Below are experts of layer 3 (counted from 0) of a mixture-of-experts language model. Rows are named router (the router's row for the expert), down (a neuron's output weights, with its number) and show model dimensions 336-383. Each number is 128 + 24 x the weight over its row's rms, rounded and kept within 0 to 255.
After each expert's rows: a language model's description of what the expert responds to; "comes before" lists some tokens at least twice as common just after its tokens as in all text. This comes from a sample of Wikipedia text that the model never trained on. Tokens count by the router's weight.

# expert 9
router [116 125  98 132 135 128 111 115 121 134  88 128 132 134 144 135 123 144  84 137 128 148 147  73  90 120 119 186 172  97 132 125 149 101 155 125 102 109 126 110  99 121 146 138 104 141 140  90]
down0 [141 105 121 160  92 109 113 119 127 142 193  88 131 141 102 110 118  89 133 169 149 197 127 153 123 136  80 133 134 116 117 131 112  87 111 116 147 126  99 145 118 120 206 126 145 157 113 168]
down1 [ 97 183 127 141 172 134 176 120 167  99 101 112 121 120 156 172 132 120 156 136 130 118 103 188  99 116 117 148 130  97 112 122 146 134 138  58 121 103 101 144 157  98 107 135 136 146  89 115]
down2 [118 168 124 128 132 143 115 131 167 100 131 159 109 120 133 155 130 127 133 152 135 173 157 140  90  89 159 148 147 123 155 104 112 141 156 142 119 129  51 116  92 160 127 115 153 129 136 143]
down3 [ 91 163 153 154 123 166 113 139 105 122 123 141 157 146 109 136 102 159 142 180 127 128 152  93  83 154 146 176 151  78 120  67 120 143 125 111  87 114 149  93 114 119 118 148 154 114 114 139]
down4 [141 129  95 135 150  92 151 143 178 118 149 142 149 144 175 135 117 127 142 132 113 140 122 137 172 170  29 135 123 151 139 128 140 134 129 154 148 173 116 128 173  99 119 112  81 104 156 168]
down5 [127 132 103 126 115 135 137 128 134 124 131  95  89 140 149 140 133 111 128 130 160 160 131 120 136 125 117 122 165  82 129 165 145 121 164 134 117 146 169 185 116  97 128 120 125 137 112 119]
Description: Cells and headings in sports results tables and stat boxes, such as team, season, place, medal, Top score, Second leg.
comes before: "| ", ": ", "|", "==", "/ ", "==="

# expert 4
router [141 144 127 107 164 145 143 128 116 117  86  95 114 107 126 123 152 132 133 133 123 154 135  35  95 130 117 145 161  68 164 135 127 114 130 100 157 126  71  97 100 115 164 143 108 132 153  91]
down0 [ 95 104 102 130 135 157 116  96 135 107 147 137 145 146 110 111 111 113  91 159 104 129 121 121 115 156 104 122 119 142 172 110 132 123 131 147 169 141 106 119 122 142 159 153 151 121 142 139]
down1 [150 121 167 138 117 134 119 134  87 154 160 141 214 128 107 125 116 149 153 152 106 149 129 122 140  76 112 115 142 107 134 137 124 136 122 109 157 139 122 114 140 174 146 157 145 124 117 150]
down2 [135 123 122 128 143 116  80 126 107 125 159 152 100 120 118 152 130 122 130 103  89 122 139 162 136 109  98 152 138 151 139 170  99 134  97 139 121 163 117 131 112 120 145 127 163 172 109 152]
down3 [141 112  94 156 123 178 110 135 130 103 161 112 121 160  92 176 113 175 148 109  90 129 111 109  82 155 133 113 123 141 107 137 128 130 124 150 124 112 167 109 142  93 163 104 128 134 163 122]
down4 [195 138 160 173 127 126 134 139 137 157 108 102 117 170 134  82  97 155 129 153 162 107 141 129 107 111 121 115 152 112 143 152 155 138 133 127 125 133  64 135 163 129 114  96 106  99 145  97]
down5 [107 151 136 154 147 137 108 115 145 156  83  98 111 148 111 114 143 181 120 119 136 151 106 212 109  95  80 106 119 128 126 108 118 135 112 156  81 106 135 137 138 141 100 101  99 140 100 102]
Description: Single digits in dates, scores and coordinates, table pipes, and inner pieces of foreign or place names, e.g. "Titesh|ell", "°29".
comes before: ", ", "\n\n", "\n", ". ", ".", "–"

# expert 6
router [108 122 125 119 135 112 148 113 124  99 109  79 127  91 127 117 119  91 112 138 132 137 148  98 133 135 106 168 141 123 142 117 169  86 141 103 162 114  92 113 118 118 114 157  86  99 136 116]
down0 [120 111 152  95 127 135 121 156 160 145 149 171 126 130 105 155 157 139  41 135 186 106 121 159  78 148 135  89 134 147 131 121 128 126 142 155 137 156 103 110 127 150 131 133 126 169 169 101]
down1 [134 141  94 129 130 157 129  93 158 134 146 160 160  97 134 128 119 133 113 134 119 142 142 195 127 145 132 111 118 138 107 116 144 154 140 124 150 130 128 117 100  97 140 145 155 129 164 127]
down2 [ 95 152 118 132 151 100 117 147 132  78 130 123 125 114 149 149 134 126 103 118 147 112 127 106 158 129 184 150  87 106  78 120 138 139 150 138 144 144 141 134 133 155 122 141 144 135 146  97]
down3 [159 165 130 147 142 102 116  92 117 105 121 153 143 137 130 174 117 111 159 166 152 176 117 100 135 124 140 132 132 104  91 164 130 114 176 124 113 175 132 129 123 124 144 133 131 140 171 146]
down4 [127 107 136 124  99 133 148 135 133 120 106 126 118 115  73 137 142 142 126 131 113 116 115  96 137 116 144 131 121 127  91  89 151  87 162 147 105  99 117 121 122 151 114 113 120 127 124 124]
down5 [109 123 140 132  77 140 108  96 137 113  85 159 205  75 117 117 102 156 158 115 117  83 100 125 133 131 128 127 116 135  91 151 156 111 128 134 124 147 142 125  98 134 127 118 127 157  87 123]
Description: Verb completions and particles like lobbying, carried out, staged, plus prepositions with, by, for, at that introduce objects.
comes before: "the ", "a ", "by ", "to ", "his ", "with "

# expert 20
router [121 122 135  93 114 149 157 124 112 109 100 103 140  97 135 134 132 120 109 138 133 163 160  93  90 141 102 175 130 102 154 109 153  98 109 129 129 128 119  84 119 134 126 172  84 119 139  90]
down0 [123 124 135 160 129 126 133 116 100 102 110 129 128 152 138 126  95 106 115 135 140 112 123  78 142 137 154 139 168 135 182 131  84 133 170 158 120 127 108 119 135  95 167  79 142 154 134 110]
down1 [144  88 118 131  87 198 135 122 122 147 117 161 128 171 106 120 112 122 134 103 128 108 125 113 136 122 147 118 116 127 150 150 124 120 108 138 147 142 139 107 130 103 102  99 101 138 147 104]
down2 [170 137 140 156 134  89 128  81 125 104 131  68 118 148 141 135 165 161 127  99 160 160 166 117 170 150 142 155 177  83 123 102 121 123 148 121 112 128 152  74 160 122  94 123 154  98 139 137]
down3 [116 139 119 133 116 145 112  99 110 154 182 142 129 130 140 143 173 151  88 145 188 116 144 169  96 123 103 127 182 109 154 143 100 113 126 137 126 111 136 105 103 131 104 177 105 140 151 140]
down4 [ 92  84 117 136 140  97 123 173 120 131 163 120 122 108 104 143 131 125  95  98 107 135 119 142 142 138 159 141 109  90 150 152 131 147 117 114 138  60 113 132 118 135 135 158  99 138 112 141]
down5 [148 147 118 120 137 112 133 128 141 137 129 112 127 128 112 118 151 160 166 111 145 120 132 109 137 150 107 126 124 132 143 124 154 145 120 149 149 144 145 128 149 143 132  74 141 121 124 109]
Description: Verbs and prepositions continuing a clause in narrative prose, such as led, became, ran, signed with, after, under, took.
comes before: "the ", "to ", "a ", "in ", "for ", "by "

# expert 18
router [133 141 144  92 110 129 144 113 135  78  96 118 139 110 125 148 124  85 107 131 112 178 146 109 134 107 129 167 147 126 172 131 159  78 147 113 144 132 136 104 159 117 129 156 102 125 149  95]
down0 [149 149  98 103 143 130 159 132 104 174  99 142 159 121 134 106 120 137  98 145 152 133 122 100 131 116 159 158 139 101 139 114 112 119 141 183 112 125 102 131 153 122 134 167  87 157  96 139]
down1 [124 102 131 170 135 120 108 107 132 167 126  87 148 164 145  96 128  83 101 127 145 113  99 164 123  99 117 119 162 149 127 102 131 110 126 130 105 141 156 145 136 170 152 100 131  92  93 177]
down2 [192 103 121 139 112 120 132 128 145 107 145  94  89 118 120 122 145 171 152 140  95 135 164 131  55 123 145 161 134 114  54 101 136 153 114 138 132 155  95 146 117 108 141 146 113 138 120 170]
down3 [134 162 113 132 179 100 131  88 137 100  80 120 161 143 140 141 138  97 131 127 146 109 166 164  90 135 146 141 137 114  87 154 121 128 131 112  88 159 117 111 108 123 121 145 135 156 157 142]
down4 [130 110 179 117  99 131 130 137 105 143 179  95 123 184 128 125 147  97 131 147 142 152 135 155 141 130 148 117 113 143 134 132 129 118  86 172 141 122 117 141 139 128 174 132 132 123 130 145]
down5 [158 145 171 118 117 127 132 116 151 129 152 127 110 138 129  93 135 133 140 117 152 169  99 113 138 141 162 145 126 126 118 144 138 138 123 141 117 124 130 129 149 110 106 131 129  84 109 112]
Description: Prepositions and connectors like of, with, from, to, between, often in fixed phrases such as "one of", "as with", "as to".
comes before: "the ", "a ", "his ", "their ", "its ", "this "

# expert 25
router [135 121 125 116 132 124 139 117 112 105 121 111 138 111 136 127 129 141  86 158 153 156 165 100 104 117  93 163 150 110 158 118 131  74 110 133 151 138 124 109 145 127 146 146 114 107 161  77]
down0 [ 88  80 165 115  99 122 139  92 122 104 107 110 148 113 143 154 121 145 120 119 119 185 112 163 135 141  94 130 137 187 130  93 133 143  97 139 128 125 142 106 145 156  99  90 142 118 114 140]
down1 [132 123 115  77  83  95  91 107 126 162 145 105 126 104 133 137 108 108 164 119 110  81 103 167 161 128 102  99 131 170 135 144 172 171 118 128 169 108 126 148 123 119 137 154 131 128  87 151]
down2 [162 124 172 113 120 142 175 123  97  97 186 167  88  74 136 122 117 129 129 125 113 144 130 182 147 132 135 142 118 116 141 161 136 117 124 119 161 158  75 147 119 134 118 125  94  84 149 114]
down3 [123 138 136 109 135 118 147 132 106 163 147 118 113 110 122 148 139 121 136 144  48 112 138 137 147  87 133 136  96 113 106 157  69 115 131 147 157  86 153 132 117 104 163 124 128 143 135 140]
down4 [145 104 137 117 134 104 132 138 153 104 133 119 120 125 101 156 123 148 113 163  53 117 131 105 106  98 160 104 104 114  93 115 142  76 138 146 107 178 119 113 161 138 123 123 129 106 142 123]
down5 [155 173 140 113 129 105 101 114  98 112 140 128 155 125 167  90  99  95 175 105 129 129 100 147 129 133 113 129 156 142 120 119 147 140 139  93 130  95 107 135 176 126  96 152  93 147 148 126]
Description: Prepositions and auxiliaries after a subject in narrative prose, and -ing/-ed verb endings in plot summaries, e.g. "in", "until", "Real|izing".
comes before: "the ", "a ", "to ", "his ", "s ", "that "

# expert 22
router [142 131  99 135 160  83 133 110  96 158 123 115 146 126 137 147 136  98 120 172 117 147 104  39 127 127  91 127 151  85 135 126 137 115 133  95 113 118 122  99 128 138 145 142 107 129 128 138]
down0 [153 142 182 141 152 118 109 154 146 105 128 142 136 114 133 187 148 154 145 121 143 141 156 185 160  85 157 140 163 129 133 131 128 144 126 121 118 112 120 125 133 109 101 121  70 130 158 117]
down1 [110 170 102 143 130  93 122 121 131 130 149 129 148 147  80 109 171 147 138 135 189 139 116 164 144 125  79 117 173 121 126  78 116 105 144 162 147 162  94 131  93 107 147 151 140 111 122 150]
down2 [ 88 141 145 158 137  92 182  99 114 134 121 106 132 147 125  82 125 144  89 117 101 129 138  98 159 137 129 121 107 143 103 113 154 118 112  92 141 131  82 116 169 128 121 114 137 141 166  71]
down3 [114 122 132 119 126  85  84 161  95 107 131 121 147 124  98 144 106 134 118 143 148 118 102 138 184 113 177 145 120 130 139 130 119 100 138 117 112 142 142 139 123  93 130 160 141 125 177 133]
down4 [143 162 131 109 113 138 143 101 133 111 121 120 136 126 145 139  96 145 213 157 109 144 102 138 136 140 151 162 146  84 138 142 133 154  98 148  95 141 113 129 100 152 160 122 137 108 101 113]
down5 [158 128 135  95 115 107 124 111 111 163 117 120 121 160 170 159 127 153  78 121 148 139 107 107 116 115 108 124 122  53 103 137 103 153 135 160 141 102 114 124 141 128 118 131 144 111 135 143]
Description: Inner and final syllables of ordinary English words, especially suffixes like -tion, -ter, -tive, e.g. "Inqu|ir|y", "rep|til|es", "amm|un|ition".
comes before: ", ", ". ", "s ", ") ", "\" ", "'"

# expert 27
router [118 121  75 119 132 118 111 139  79 102  75 102 148 126 152 102 142 131 101 154 139 121 163  87 102 115 120 142 116  94 153 124 137 120 142 142 132 168 133 123 111  57 157 171 111 125 116  59]
down0 [101 115 147 141 157 152 154 172 151 126 163 135 168 122 182 106 117 163 146 123 174 136 152 135 110 127 109 114 118 124 123 123 138 152 120 133 127 155 113 147 117  92 146 121 143  89 137  85]
down1 [115 168 124 175 113 110 129 143 105  99  99 111 130 128 120 127 116  95 145 121 109 116 123 146 152 153 111 143 109 158 158 107 114 132 103 143 156  85 109 163 104 139 133 164 131 124 134 131]
down2 [101 104 123 128 129 156 120 121 142 150 136 142 159 123 132 126 162 105 136 153 140 131 124 151 135  90  85 102 156 136 119 147  99 122 112 186 122 156 126 140 124 145 138 143 149 119 122 139]
down3 [130 120 109 148 104 137  99 124 118 128 131 139 122 150 114 112 129 117 146 162 116 130 119 199 117 110  83 114  81 107 123 128 160 136 120 121 104 107 116 120 137 100 159  57 103 101 119  97]
down4 [166 135  99 104 117 123 134 148  80 147 148 146 127 121 118 123 101 134 170 118 152 138 107 159 141 118 161 138 156  65 157 141 165 110 132 102 149 141 131 184 133  90 110 119 151 128 143 134]
down5 [128 173 122 156 128 167 166 154 124 134 119  68 147 133  93 133 175 144  83 142 123 118 100 134  58 125 149 143 134 180 144 145  96 138 158 138 111 129 136 117  87 141 145 103 132 120 114 104]
Description: Periods, line breaks, and table pipes at clause ends, plus "families" in census sentences, as in "About 2.6% of families".
comes before: "- ", "\n", "\n\n", "The ", "In ", "He "